Experts of a small language model.
Size: 18 layers, width 448, vocabulary 16246, 240M parameters.
Experts: 144 SwiGLU neurons an expert, 2 picks a token, a softmax router, a shared expert of 256 neurons.
Below are experts of layer 13 (counted from 0) of a mixture-of-experts language model. Rows are named gate (a neuron's input weights, with its number), up (a neuron's input weights, with its number) and show model dimensions 192-255. Each number is 128 + 24 x the weight over its row's rms, rounded and kept within 0 to 255.
Before each expert's rows: a language model's description of what the expert responds to. This comes from a sample of Wikipedia text that the model never trained on.

# expert 17
What it handles: Name initials and table cells
gate0 [163 122 130 143 127 118 151 181 147 170 141  37 174 137 183 131 107 116 104 111 136 155 144 148 168 132 147 146 125 140 134 126 114 134  87 164 156 134 133 157  89 116 170 117 141 135 122 145 146 123 110 112 102 167 112 117 146 142 133  88 139 193  91  96]
up0 [122 114 113  90 131 155 115 136 153  87 135 153 135  62 109 131 104  97 134 124  84 110 159 148 104 107  85 145 110 119  69 139 124 122  89 147 151  94  76 140 124 125  97 120 135 112  77  99 154 151 105 139 124 158  95 147 155 127  90 169 136 104 106  89]
gate1 [151 118 115 100 167 125 123  99 141 168 115 164 119 135 151 148 100 124 115  85 129 131 107 129 108 139 103 142 104 146 103 201 129 142 143 151 144 102 120 123 125 186 114 128 142  96 141 116 115 124  96 150 149 146 147 105 138 125  98 109 151 126 108 187]
up1 [116  80  91 117 145 141 154 147 148 162 147 157 104  96 135  87 136 138 142 114 107 139 110 121 130 126 152 136 119 106 130 184 140 112 175 142 144  82 123  97 117 109 110 147 151 116 117 111 130 122 140 138 112 101 127 122 126  98 151  81 137 104 124 118]
gate2 [122 115 138 109 126 137 103 121 127 144 110 125 110 148 105 120 131 128 137 129 123 105 107 111 146 128 150  78 134  99 133 130 193 122  92 151  95 145 148 121 169 167 131 155 108 197 142 121 150 139 135 132 124 115 103 181 141 138  95 154  86 117 156 114]
up2 [107  85 150 160 103 108 128 133 150 152 105 166 139 151  53  94 127 140 107 127 138 146 125 156 112 140 161  82 138 119 102 105 130  87 114  96  87 136 147 166 154 155 123 117 157 162 162 142 118 165 135 128 148 152  91 124  91 146 142 101 131 121 159 112]
gate3 [129 121 141 108 114  90 135 112 112 111  89 117 165 135 154 139 152 133 189 107 130  93 102 136  96 152  43 133 141 138 143 142 144 129 132 120 108 156 133 138 137 109 114 140 134 133 165 106 124 159 141 151 126 100 139 120 153 136 121 142 103 157 131 183]
up3 [122 126 161 110 114 117 100 103 149 136 131 131  79 115 109 113 141 164 118  91 124 134 138 146 129 101 160 141 127 152 131  94 139 148 114 117 112 118 125 108 165 114 110  93 132 104 137 105 145 147 121 138 117 123 107 157 138 155 165  79 202 136 131 132]
gate4 [115 100 158 106 147 144 132 120 114 122 146 111 138 119 126 144  73 127 115 161 139  93 109 114 203 162  94 150 130 108 148 121 109 151  97 166 121 129 125 111 128 160  99 113 108 136 120 114 173 143 121 156 118 129 103 143 111 136 112 114 143 136 125 154]
up4 [179 124 133 152 163 115 131 188 140 112  94 113 133 125 151 122 148  88 132 131 103 142 147 116  78  87 122 114 111 104 141 110 103 100 135  65 121 113 122 168 121 128 106 191 128 119 146 119  99 112 139  85 130 140 159 154 146 105 134 130 141  96 168 116]
gate5 [141 110  97  79 165 115 108  93 102 113 161 116 160 137 141 134 139 151 136 110 179 132 103 154 199 108  99 166  97  96 143 146 134 129 110 157 119 130 111 150 100 125  74 145 121 152 150 131 169 129 156 173 154 134  54 138 192 184 103 145 139 127 125 166]
up5 [104 123 123 156  79 120 164 150 133 156 111 129 118 103 124  90  78 128 149 128 157 107 120 142 111 125 127  91 148 126 105 141  99  90 118 145 131 126 124 112 140 146 150 118  95 147 154 180 104 184 114 153 144 134 189 122  92 110 102 141 104 184 144 134]

# expert 15
What it handles: Indefinite articles, years
gate0 [188 137  80 108 122 129 159 145 158 108 125 171 133 143 142 144 118 122 144  90 129 145 113 108 130 137 103 130 114 122 109 108 140 132 109 160 179 111 164 135  94 161 148  91 121 130  87 145 113 178 134 126  66 125 152 115 111 184 113 139 128 137 114 103]
up0 [121 137 138 129  84  94 104 111  84 168  98 154 128 113 128  76 161 140 141 146 119 157 150  86 110 137 150 151 125 117 146 144 140 100 162 126  79 161 142 165 118 107 111 165 138  51 127  96 123 114 138 137 137 118 104 143 135  84 132  97  93 109 131 198]
gate1 [134 125 139 118 118 132 118 105 135 128 115  91 146 159 182 157 121 134 114 155 138 122 101 167 142 112 139 114 126 101 141 154 123 156 133 156 129  98 136 138 143 128 145 176 128 112 105 100 140 130 141 147 124 149 113 145 110 118 127  99 121 102 123 110]
up1 [130 161 126 176 134 101 179 118 111 123 126 135 106 146 168 131 147 125 154  78 132 128 171 113 104 153 108 150  94 141 133 120  89  84  91 155 149 109 123 101 125 133 134  79 110 143 160 126  86 108 145 168  96 136 140 105 135 117 112 159 114 124 130 109]
gate2 [ 98 132 112 161 119  90  91 138  98 108 155 130 132 133 128 150 137 128 141 126 112 103 129  94 140 144  88 136 154 116 131  90 121  68  93  95 105 151 111 129 109 111 122 130 140 119  80 137 149 164 112 124 115 127 126 110 115 163 134 155 147 149 147 122]
up2 [125 110 167 149 159 137 125 134 116 109 142 133 133 110 136 145 118 119 167 116 122 109 106 122  93 124 116 112 148 158 125 124 126 104 110 127 144 128 122 116 122 131 145 118 145 148  86 154 126 130 143 134 121 112 134 113 133 167 139 142 166 124 158 121]
gate3 [151  79 104 124 143 130 189 126 105 119 122 206 121 113 117  83 104 126 148 144 175 170 107 144 117 103 123 136 143 126 134 144 136 122 162 123 109 119 114 112 123 155 117 139 147 130 126  77  77 119 168 144 126 125 126  87 148 135 139 130 170 137 100 103]
up3 [112 121 161 150 113 123 149 131 132 129 130 131 117 147 148 141  89 140 151 163 101 109 153 128 146 120 147 120 113 137 112 140 144 147 142 135 110 142  99 120 146 141 119 131 158 132  77 152 128 133 156 147 158 119 140 137  61 120 116  93 113 142 140 129]
gate4 [134  99 100 156  96 163 112 143 120 127  67 119 137 157 161 169 119 125 136 117 132 170 141  96 108 115 144 164 150  87 148 134 128 102 122  87 115 116 136 122 126 101 107 102 164 105 128 126 165 129 129 108 116 143  88 101 120 110 130 105 126 137 132 125]
up4 [104 172 129 140  88 116 128 148 130 139 155 142 137 103 120 151 113 150 162 139 100  94 167 121 139 151 106 106 117 125 110 138 142 122 123 154 124 142 138 150  94  86 130 127 138 102  91 138 100 130 113 126 111 130 150 147 134 138 127 122 122 130 120 138]
gate5 [163 130 143  66 157 130 125 147 150 104 150 119 150 128 128 171 127 141  85 118 110 129 142 102 152 111 127  99  89 127 136 114 110 149  56 146 165 132  93 114 128 125 104 147 139  80  79 154 127 143 139 154 125 116  98 120 141 143 119 135 163 137 138 147]
up5 [198 142 134  96 160 125 108 128 153 147 135 167 163 123 144 125 134 158 129  92 111 138 131  90 118  69 124 100 136 115  85 134 143 116 119 105 147 105 128 114 131  99 126 100 157 114  78 129 132 193 140 134 121 129 124  85 103 123 157 152 103 103  88 166]

# expert 25
What it handles: Nouns after "the"
gate0 [135 153 115 115 141 109 123 128 152 129 170 127 111 154 114 138  91 142  95 141 138 120 128 121 125 144 116  96 171 142 162 139 115 112 130 109 174 143 109 118 122 108 140 175  94 112 156  63 125 134 164 100 139 135 149 128 120 104  82 102 104 125 129 133]
up0 [128 141 127 150 145 145 167  91 109 118 157 143 126 147 102 117 103 115 110 119 135  71 100 131 118 168 191 131 129 125 112 111  96 124 117  92 130 138  95 139 142 160  96 139 148 125 109  89  99 136 143 145 144 132  99 163  97 108  85 151 103 123  97 110]
gate1 [136 127  66 136 105  93 154 115  90 135 113 126 108 123 122 107  75 108 159 149 126 117 147 144 153 121  98 106 106 118 137  92  99 124 129 124 103 139 119 118 140 129 126 144 153 132  99  96 117 133  97 131 133 166 111 148 125 133 142 111 104 176 157 179]
up1 [140 128 115 162 133 113 159 102 105 124 131 116  65 160 119 164  83 161 142 122 156 131 138 112 110 132  93 110 138 108 115 148  99 147 111 157  98 110 143 153 147 153 113 148  73 115 131 138 124 163 157 139 122 112 103 114 118 146  56  86 146 135 176 136]
gate2 [ 97 130 144 106 104 146 182 143 147 136 143 107 125 114 136 127 118 120 140 122 153 143 119 122 154 164 152 109  91 123 139 111 137 163 124 137 143 133 136 111  94 130  98 131 125  93 116 131 168  87 130 167 174 168 173 119 178 100 138 177 163 161 111 125]
up2 [136 124 163 109 118 120 120 160 143 105 118 123 132 149 116 116 151 124 100 157 140 100 108  94  95 137 123 123 113 148 129 118 114 117  83 132 147 124 137 146 112 125 120 167 176  76 153 123 153 143 185  69 147 118 145 131 146 128 144 135 113 140  97 102]
gate3 [139 162 117 146 151 127 127 144 121 150  80 151 100  93 145  99 133 166 129 141 149 153 100 144 116  97  59 169 146 134 138 143 134 135 167  93  69 142 137 143 115 116 110 137 154 117  89  95 132 144 108 149 136 137 135 124 204 131 153 133 108 158 121 188]
up3 [135  85 105 114 114 141 124  96 121 145 120 128 117 105 128 128 144 146 140 110 114 143 141 122 149 128  87 166 151 103 145 100 136 140 140 151 111  83 108 109 142 132 126 136 146 119 128 132  74 143 106 112 102 119 111 146 131 113 119 158 121 147 138 167]
gate4 [135 166 103 137 178 152 166 117 157 148 118 110 142 129 158  90 109 112  89 105 126  78 128  99 112  88 143 133 115 124 106 117 166 106 157 100 129 122 102 161 122 106 130 127 122  86 128 118 139 114 143 108 140 118 139 155 114 154  94  59 140  88 137 123]
up4 [121 159 122 119 206 125 140 148 142  98 126 119 114 152 149  98 124 149 143 119 129 120 121 129  69  97 136 130 137 110 104  93  89 120 121 109 116 105 119 130 137 104 122 144 122 125 135 137 151 154  98  96 136 116 132  80 123 112 127 120 136 135 175 152]
gate5 [109 124 182 120 112 157 117 115 148 129 113 131 106 163 114 128 111 121 113 103 117 113 107 113 138 113 112 109 162  99 136 135 136 154  90 147 168  99 104 173 136 153 109  78 130 116 124 173 103 109  94 130 120 131 145 164 152 128 129  45 152 120 175  98]
up5 [104 131 110 146 128 131 165 127 140 103  98 167 131 147 143 169 132 161 153 148 132 125 123 164 157  91  89 124 114  92 153 150 142 106 164 169  97 116 117 128 134 123 111 125 134 142 149 117 111 109 124 141 145 128 107 162 112 121 117 160 138 137 154 119]

# expert 55
What it handles: Arabic and Hebrew names
gate0 [119 144  84 162 144 151 112  74 112 140 156 143 157 135  77  91 115 114 120 150 125  66 142 128 128 121 146 143 118 110 133 109 140 148 140 125 150 155 108 130  95  86 110  96 165 122 166 131  78 136 113 125 131 132 149  98 144 136 129 155 142 132 138 135]
up0 [144 101 156 133 157 120 108 200 149 147  87 105 156 174 155  93 137 140 178 121 173 121 204 124 117 106 150 109 165  88 156 125 166 187  99 158 140 130 126 102  73 171 124 144 173 153 132 140 128 117 189 105 141 104 144 123 116 125 142  96 155 132 121 122]
gate1 [176 125 161 152  85 105 144  85 131 110 114 133 111 129  81 116  88 123 121  82 115 146 118 164 131 102 153  76 149 130 118 130 120 144 109 130 185  92 109 118 145 148 148 125 138 100 145 150 151 109 144 112 147 119 136 150 129 133 114 155 103 136 112  87]
up1 [100 149  98 102 140 120 131 135 104 121 158 114 123 151 150 160 168 123 112 151 124 120 161 105 142  94 150 158 136  98 127 147 145 146  96 111 124 211 124 122 109 111 114 102 114 109 134 103 137 112 106  93 102 134  89 125 159  99 113 164 102 121 160 121]
gate2 [ 95 172 119 112 140 146 123 121 150 126 180 123 127 144 132 122 146 119 123 169 143 137 142 117 151 123 125 136 138 201 167 102 111 130 137 124 125 108 114 137 133 103 133 130 110  73 125  93 122 169  91 129 144 120  98  99 112 129 114 122 129 173 150  80]
up2 [104 152 140 131  91 110 164 105 124 137  92 137  80 130 102 125 143 133 113 116  95 138 136 106 155 181 128 156 127 155 139  94 112  88 149 103 121 143 135 110  80 111 161 101 109 105 109 157  99 166  83 121 111 125 109 118 115  98 122 164 118 156 115 127]
gate3 [137 107 106 125 163 114 156 121 125 113  95 119 111 155 104 146 128 136 128 118 102 120 121 114 106 144 111 131 159 117 128 105  83  79 177 169  86 128 134 102 131 117 124 137 102 123 124  98 108  99 135  81 150 145 139 133 136 105  83 131 127 157 149 119]
up3 [125 154 113 126 118 125 109 115 103 148 129 157 104 155 160 173 143 182 176 106 137 115 105 100 132  90 147 122 100 145 160 132 101 104 156 131 133 139 147 102 119 126 145 149 160 103 150 124 172  98 140 146 124 140  93 107 110 139 145 170 117 122 103 124]
gate4 [142 116 118 159 129 174 127 118 119 100 126 108  67 118 111 108 157 132 139 133 132 119 128 105 126  78 169 123 142  92 117 141 116  94 117 104 169 154 112 117 113  93 113  89 136 126 148 178  90 111  98 122  94 143 152 101 132 153 158 149 111 105 125  81]
up4 [133  76 170 180 102 148 159 124 183 125 138 113 135 122 131 132  89 128 118 146 108 117 158 120 110 127 147  90  99 132 160 147 100 105  94 143 124  72 133 127 111 165 123  99 113 125 135 103 121 201 134 127 150 127 108 139 155 124 162 120 122 160 118 116]
gate5 [150 164 157  94 126 111 147 142 118 149 107 168  93  96 128 101 135 132 134 137 110 143 127 152 112  93 136 115 108 111 135 122 130 118 124 136 125 110 129 136 127 107 148 130 153 114 147 113 126 104 141 157 121 208 135 109 103 112 131 111 122 119 123 126]
up5 [153 153  89 182 139 102 114  92 113  72 112 142  87 151 111 112 120 129 108 125 161 155 169 145 139 105  99 108 109 143 151 163 146 154  84 105 152  76 150 122 139 110 144 140 141 140  80 133  91 157 185 169 125  82 135 159 112 134 101  80 175 134 105 126]

# expert 36
What it handles: Abstract and field nouns
gate0 [144 158 125 126 161 156 128 155 106 127 132 132 141 112 114 122 137  95 114 109 132 129 133  87 127 167 111 110 134  95 149 115 122 163  88 149 151 118 138 132 108 164 132 121 121 151 103 112 105 114 140 121 134 159 124 119 101 117 101 110 122 166 111 136]
up0 [123 141 113 125 132 158 141 100 111 147 140 163 104 143 136 134 125 167 122 140 111 184 135  88 120 147 146  87 126 103 126 134 109 111 102 135 120 147 119  92  88 122 114 111  76 171  87 140 146 142 118 143 160 128 105  86 153 171 156 130 102 114 125 123]
gate1 [149 135 109  82  79 165 161 116 131  87 185 112  86  90  93 106 171 104 145 124  92 132 102 119 122 126 122 136 148 132 106  94 131 114 131 140 133 114 114 136 112 126 150 127  97 119 126  72 132 132 196 130 110 129 161  93 147 153 158 166 121 129  74 136]
up1 [147 108 155 138 169 148  90 154  97 102 114 116 139 192 133 134 145 155 159 133 111 160 132 115 149 100 135 144 115 108 107 155 133 103 129 158 104 130 105  73 138 117 150 156 126 103 164 156 123 119 110 102 152 123 119  94 113 144 101 124 135  82 168 136]
gate2 [115 158 159 178 139 124 141 165 154 116  97 129 155 121 146 123 113 107  77 109 146 110 115  84 170  93 110 109 121 107 145 143 141 123 154 116 125 133 150 142 127 107 117 106  79 142 119 123 148 119  89 107 143  95 114 132 194 105 114 159 133  98 147 106]
up2 [158 133 104 152 166 139 189 134 121 102 105 122 124 158 164 134 119 144 191 143 151 164 139 119  98 132 156 149 106 140 107 148 140 113 160 106 121 128 105 112 166 148 120 149 156 103  98 134 133 133 150 102 126 140 174 162  92 128  93 141 111 130 120 121]
gate3 [127 140 140 141 137 160 170  83 117 155 146 105 112 128 104 162 147 159 127 147 141 137 150 118 104 138 123 156 148 110 145 155 148  92 146 108 106 136 120 126 123 138 149 151 102 171 129 123  98 122 117 185 115 110 119 156 157 121 116 136  87 153 125 158]
up3 [ 90 105 125 156 121 116 126 126 123 105 113 108 125 177 154 134  93 120 111 134 118 132 111 135 115 163 101 142 101 123 152 135 112 153 105 176 126 160 139 140 157 125 117  93 138  91 135 130 165 129 103  82  91 127 117 110 114 153 112 163 141 128 137 152]
gate4 [ 93 137 130 119 129 100  92 135 125 121 131 135 113 122 138 130 141  93 140 149 130 114  74 157 126 120 114 119 107 166 122 132 144 156 127 124 128 107 132 147 156 104 132 124  91 133 108  80 127 100 163 102  90 190 119 122 131 135 152 119 116 132 103 127]
up4 [160 106 114 121 117 138 152 130 132 138 126 131 115 129 106 100 128 138 145 114 101 108 155  81  89 133 137 123 143 134 130 146 133 119 119 138 163 150 130  99  69 148 152 154 120 103 143 105 115 155 140 154 163 131 117 115 155 115 130 137 147 168 167 132]
gate5 [125 143 162  85 122 125 129  80 153 171 154 136  65 112  91 133 118 106 126 106 143 177 118 110 113 119 171 146 142 146 121 127 116 116 144 108 114 149 104 127 174 120 100 130 164 147 150 123 146 173 110 121 129 126 153 121 134 148 123 131 146 156 157 175]
up5 [123 105 115 136 157 164 118 128 104  93 106 117 149 141 178 119 168  84 132 183 150 129 107 144 117 169 130 145 125 102 126 143 123 107 154 149 118 122 168  89 122 122 157 133  93 108 114 109 105  87 174 122 179 125  94 123 112 126 103 174 113 119  96 122]

# expert 34
What it handles: Creative work nouns
gate0 [144 155 126 115 187 136  99 123 145 136 122 137 148  72 176  88 139 148 133 116 131 112 117 142 131  64 126 154 130  86 160  68 137 143 118 117 105 131 148  95 122 162 109 171 138 139  83 139 156 101 133 142 129 133 148 124 148 145 122 109 160 111 113 161]
up0 [128 115 152 108 162 163 171 120 146  96 134 140 105 120 135 111  91 162 108 137 132 127 102 143 122 126 169 169  90 150 148 150 114 162  99  76 130 148 131  76 126 140 104 136 155 115 102  80 112 145 148 119 103 136 147 142 149 106  96 117 156 156 143 124]
gate1 [115 127 187 138  78 172 112  65  99 114 155 129 121 127 147 126 132 114 117 123 109 120  98 101 113 116 164 126  96 150 145 118 159 119 141  93 136  62 129 176  60 100  93 144 138 101 119 141 103 111 139 150 137 127 132 134  95  86  71 127 144 162  99  87]
up1 [143 132  96 125 150 132  97 149 132 139 133 164 142 136 158 157 123 108 159 121 150 158 109 165 135 124 117 122 132 125 132 118  96 146 128 153  86 129 139 125 142 146 127 120 158 158 133 150 128 165 119 118 115 108 161 116 113 136 165 150 118 120 158 129]
gate2 [157  92 112 131 102 144 112  88 150 128 119 149 146 134 154  84 131 115 102 122 156 173 119 179 103 116 114 157 195 132 129 107 121  89 113 126 106 119 153 102 114 147 103 162 159  93 112 110 106 122 109 108 122  80 153  72 139 147 129 137  89  92 133 146]
up2 [151 119 125 142 145 103 123 116 165 157 127 169 163 110 107 118 101 103 146 128 147 139 120 142 117 168 128 135 172 164 107 112 121 148 100 152 125 125 143  97 138 131 124 147 126 115  77 141 106 142  46 105 111 106 155 151 125 139 179  83  84 126 133 101]
gate3 [115 113  83 122  96  94 125 147 113  68 130 146 140 111 136  94 170 148 108 100 167 135 151 146 111 165  88 120 100 161 155 110 103 114 106 171 147 187 137 162 154 153 169 143 100 134 136  98 125 132  99  85 120 147 130 189  91 152 182 139 105 103 142  79]
up3 [ 96 143 129 110 154 110  71  88 157 141 105 141 100 138 100 163  94 104 124 177 108 144  91 105 133  91 143 150 155 109  76 117 150 154 131 101 135 113 127 121  88 101 107  75 126 116 120 139 116 167 123 172 155 152  98 102 152 138 113 104 133 148 143 151]
gate4 [ 99 102  76 144 166 108 143  80 158 178 129 203 110 132 115 135 111 152 156 139  78 159 114 140 136 138 122 124 194  93 138 100 157 154 110 142 110 115  74 123 128 150 129 117 116 159 133 123  83 126 106 126  92 157  99  97 140 138 133 119 121 175 145 167]
up4 [129 103 118 118 135 129 121  96 128 120 139 124 137 108 126 147 154  66 122 159 152 139 121 161 126 136 140 105  79 131 158 143 113  94  89 116 153 141  95 132 159 114  98 161 146  95 136 121 116 146 175  97 143 139 171 159 133 116 129 115 123 171  80 104]
gate5 [119 163 147 119 137 130 116 122  89 122 140  95  93 158 100 131 126 105 121 141 128 170 143 154 115 146 119 145 125 140  86  85 116 115 161 120 114 109 147 122 113 148 134 138 112 155 111 113 103 135 120  99 116 115 136 127 149 118 133 105 126 141 169 120]
up5 [110 145 130 130 107 144 154 130 165 118 110 143 161 123 107 123 148 141 146 108 107 172 142 137 148 148 160 111 146 128 148 138  78 117 140 134 105 139 121 133 174 136 112 100 134 120 150 195 148 123 153 117 139  86 164 154 103 124 118 127 117 146 119 123]

# expert 31
What it handles: Quantifiers and word middles
gate0 [153 127 115 156 105 152 155 130 137  95  87 108 147 142 144 130 126 137 130 125 108 118 110 152 104 139  87 138 142 112  96 110 142  90 115 114 117 110 118 122 157 133  96 153 143  81 176 108 143 116 126 119 118 121 126 134 157 116 136 140 122 162  96 167]
up0 [116  90 122 130 108 149 111  79 182 144 113 163 160 155 123 120  94 140  90 108 179 118 134 129 120 140 157 143 110 200  78 149 170 132 182 122  41 123 120 151 167 134 134 126 160 114 134  87 130 177 169 113 114 156 159 113 146 109 158 143 112 129 162 146]
gate1 [177 168  98 129 125 172 117 154 153 113 137 146 137  77 167 114 162 121 130 136 117  88 129 151 157 139 121 136  79 111 129 116  99 169 140 134 178 107 127 155  70  94 124 127  83 156 134 166  97 118 127  90 127  95 130 109 165 166 121 135 145 158 128 147]
up1 [ 59 102 146 111 119 109  97 101 115 130 133 112 111 178 116 129 131 121 150 125 133 125 146 141  94 120 162 122 125 171 121 133 132 105 102 148 139 135 143 125 109 141 121 108 180 142 131 128  97 165 112 125 136  77 151 137 123 156 115 141 114 107 174 110]
gate2 [ 93 167 127 105 137 116 103 127 129  74 195 164 136 155 145 145  84 110 125 158  82 137 121 168 128 135 118  95 179 105 106 120 125 167 126 139 123 103 106 125 137 162 131 147 140 136  90  83 120  94 125 124 111 121 145  76 141 120 125 137 158 129 142  98]
up2 [134 142 108 152 166 127 125 147 113 100 137 163 163 147 131 135 122 156  99  98 126 159 111 129 159 177  98 123  84 129 133 128 105 136 133 147 101 158 120 144 103 123 124 172  94  95 109 142 125 115 144  88 120 185 113 149 122 123  99 119 112 132 125 158]
gate3 [140  97  71 109 161 118 161 115 174 135 140 130 147 173 117 133 114 160 103 115 113 162 123 100 125 106 117 128 122  97 155 114 155 121  90 115 130 112  92 122 116 159 127 174 143  91 121 104 109 183 155 124 127  84 124 154  88 114 135 113 140 158 131  84]
up3 [125 126 141 140 122 133 131 118 111 129 104 109 115 123 120  92 115 100 142  61 155 113 120 146  88 140 151 119  90 172  97 149 147 120 113 150 102 132 148 153 167 105 136  85 157 136  86 106 144 125 134 146 117 158 148 150 182 206 117 124 102 145 124 124]
gate4 [162 139 140 119 107 103 145 138 136 125 134 136 122 101 156 120 102 130 119 179 132 126 122 104  92 108 130 120 103 128 165 123 128 123 154 114 174  98 172 138 118 145 114 150 128 129 125 120 121 117 115  79 142  87  89 128 148 157 154 150 121 116 112 114]
up4 [111 124  90 130 121 133 105 135 156 133 139 133 151 112 110 132 108 149 153 160  97 129 122 122  85 149 161 177 114 135 126 132 159 125 141 180 146 135 150 137 153 166 108 123 107 138 128 168 125 113  90  94 131  84  97 148 163 160 130 115 139 118 113 157]
gate5 [188 141 110 167 139 141 139 130 123 138 148  89 127 118 144 141 117 122 122  97 147 141 133 122 111 152 104 105 114 120 114  88 158 116 107 116  93 125 150 157 140 106 110 153 132 152 104 134 171 110  73 121 135 177  99 131 106 155 107  92 165 115 101 143]
up5 [152 133 124  77 156 145 136 105 151 140 173 121 109 110 133 177 140 215 120 105 124 142 132 107  95 169 145 132 115  99  93 134 112 123  84 152 174 119 103 111 117 170 146 122  89 110  96 182 137 163 105 104 157 153 119 124 165 160 118  94 165 116 145 126]

# expert 50
What it handles: Ordinals and superlatives
gate0 [109 182 154 140 140  92 149 150 140 147 137 124 112 158 155 152  87 134 156 118 111 109 144 126  87 126 142 151 133 100 132 135 149 137  95 120 155 122 157 170 170 102 155 106 128 156 103  94 126 141 112 122 122 135 142 116  52  89 135 134 157 136 155  90]
up0 [107 171 178 140 131 102 151  93 117 102 144 127 127 149 148 148 126  98 121 133 120 112 165 145 108 117 107 125 154  96 119 111 132 103 103 133 136 123 170 115 140  85 148  60 134 145  96 122 129 119 136 116 149 132 166  80 112 121 152 119 134 121 151 150]
gate1 [ 73 129 145 135 155  98  98 127 168 166 156 135 141 122 102 138 114 114 133 162 118 118 130 123 132 145 120 126 114 111 150 132  95  87 113 118 162 139 129 151 147 114 165 139 146  92 176 129 126 146  88  54 144 162 140 132  91 109 102 135 148 116 137  98]
up1 [101 127 140 147 149 112 141 127  91 128 160 157 108  85 118 158  84 125 125 140 125 138 128 123 145 115 166 123 147 130 158 127 144 105 129 160 141 141  90 130  99 106 126 130 131 138 117 144 164 148 149 115 129 108 174  87 104 127 184 126 123 119 155 107]
gate2 [149 107 128 101 114 124 123  80 148 144 150 118 114 153 113 127  85 122 152 145 145 139 121 108 157  96  82 113  87 134 111 134 144 116 104 157  91 120 128 161  98 135  74 132 119  87  82 140 149 161 135 125 144 144 106 137 108 128 169 144 131 113 107 111]
up2 [132  85 125 122  90 141 135 114 146 138 112 107 120 167  94 129 101 117 155 142 157 127 134 106 157 109 103 117 120 142 145 153 147 113 133 151 119  97 138 182 118 168 118 111 122 112 120 127 151 138 123 131 135 159 126 157 121 132 180 136 147 131 118 100]
gate3 [146  57 161 154 138 150 115 110 142 186 105 116 159 142 107  65  99 113 133 127  76 149 149 150 155  87 135 130 147  96 116 152 150 113 122 120 173 125 130 124 133 122 113 148 159 111 132 129 131 130  91 114 147 140 127 109 139 130 135 128 105 123 129 100]
up3 [119 148 127 100 127 149 126 138 130 104 143 184 114  99 127 111 140 137 145 101 121 120 167 123 122 122 161 126 136 128 142 132 137 116 146 137 121 161 148 133 113 103 181 108 151 135 127 104 125 111 154 144 114 148 141 119 127 133 127 137 132 133 165 126]
gate4 [168 131  77 116 153 165 126 127 108 104 171 154 130 121  99 151 157 128  92 154 116 106 146 145  90 132 165 145 143 137 114 143 126 154 155 118 152 108  78 123 125 133 134 130 145 153  72 128 115  93 113 106 144 128  89 106 126 135 152 116 165 125  89 109]
up4 [136 145 122 137 125 159 109 114 138 133 112 120  94 114 105 139 146 130 166 113 108 174 117 116 131 134 120  98 118 124 151 121 154 147 125  92 125 135 122 132  90 131 100 120  85 103 126 151 144  86 129 122 121 145 127 137 130  95 139 157 130 128 160 122]
gate5 [152 148 165 137 113 108 137 119 110 143 108 142 125 120 152 186 181 153 157 137 155 109 141 181 107 149 110 146 124 140 137 148 162 158 120 153  96 118 139  65 114 149 147 142 153 119 104 148 119 150 153  85 124 109 163 114  87 131 126  82 189 147 150  84]
up5 [106  84 167 143 148 123 102 142 169 164 142 132 125  98 123 121  94 138 146 133 153 125 123 133 110 138 116 106 158 107 105 137 188 143 118 173 143 106 170 100  94 101 145 185  98 145 137 174 152 128 142 114 153 107 105 143 151 102 126 116 121 118 151 151]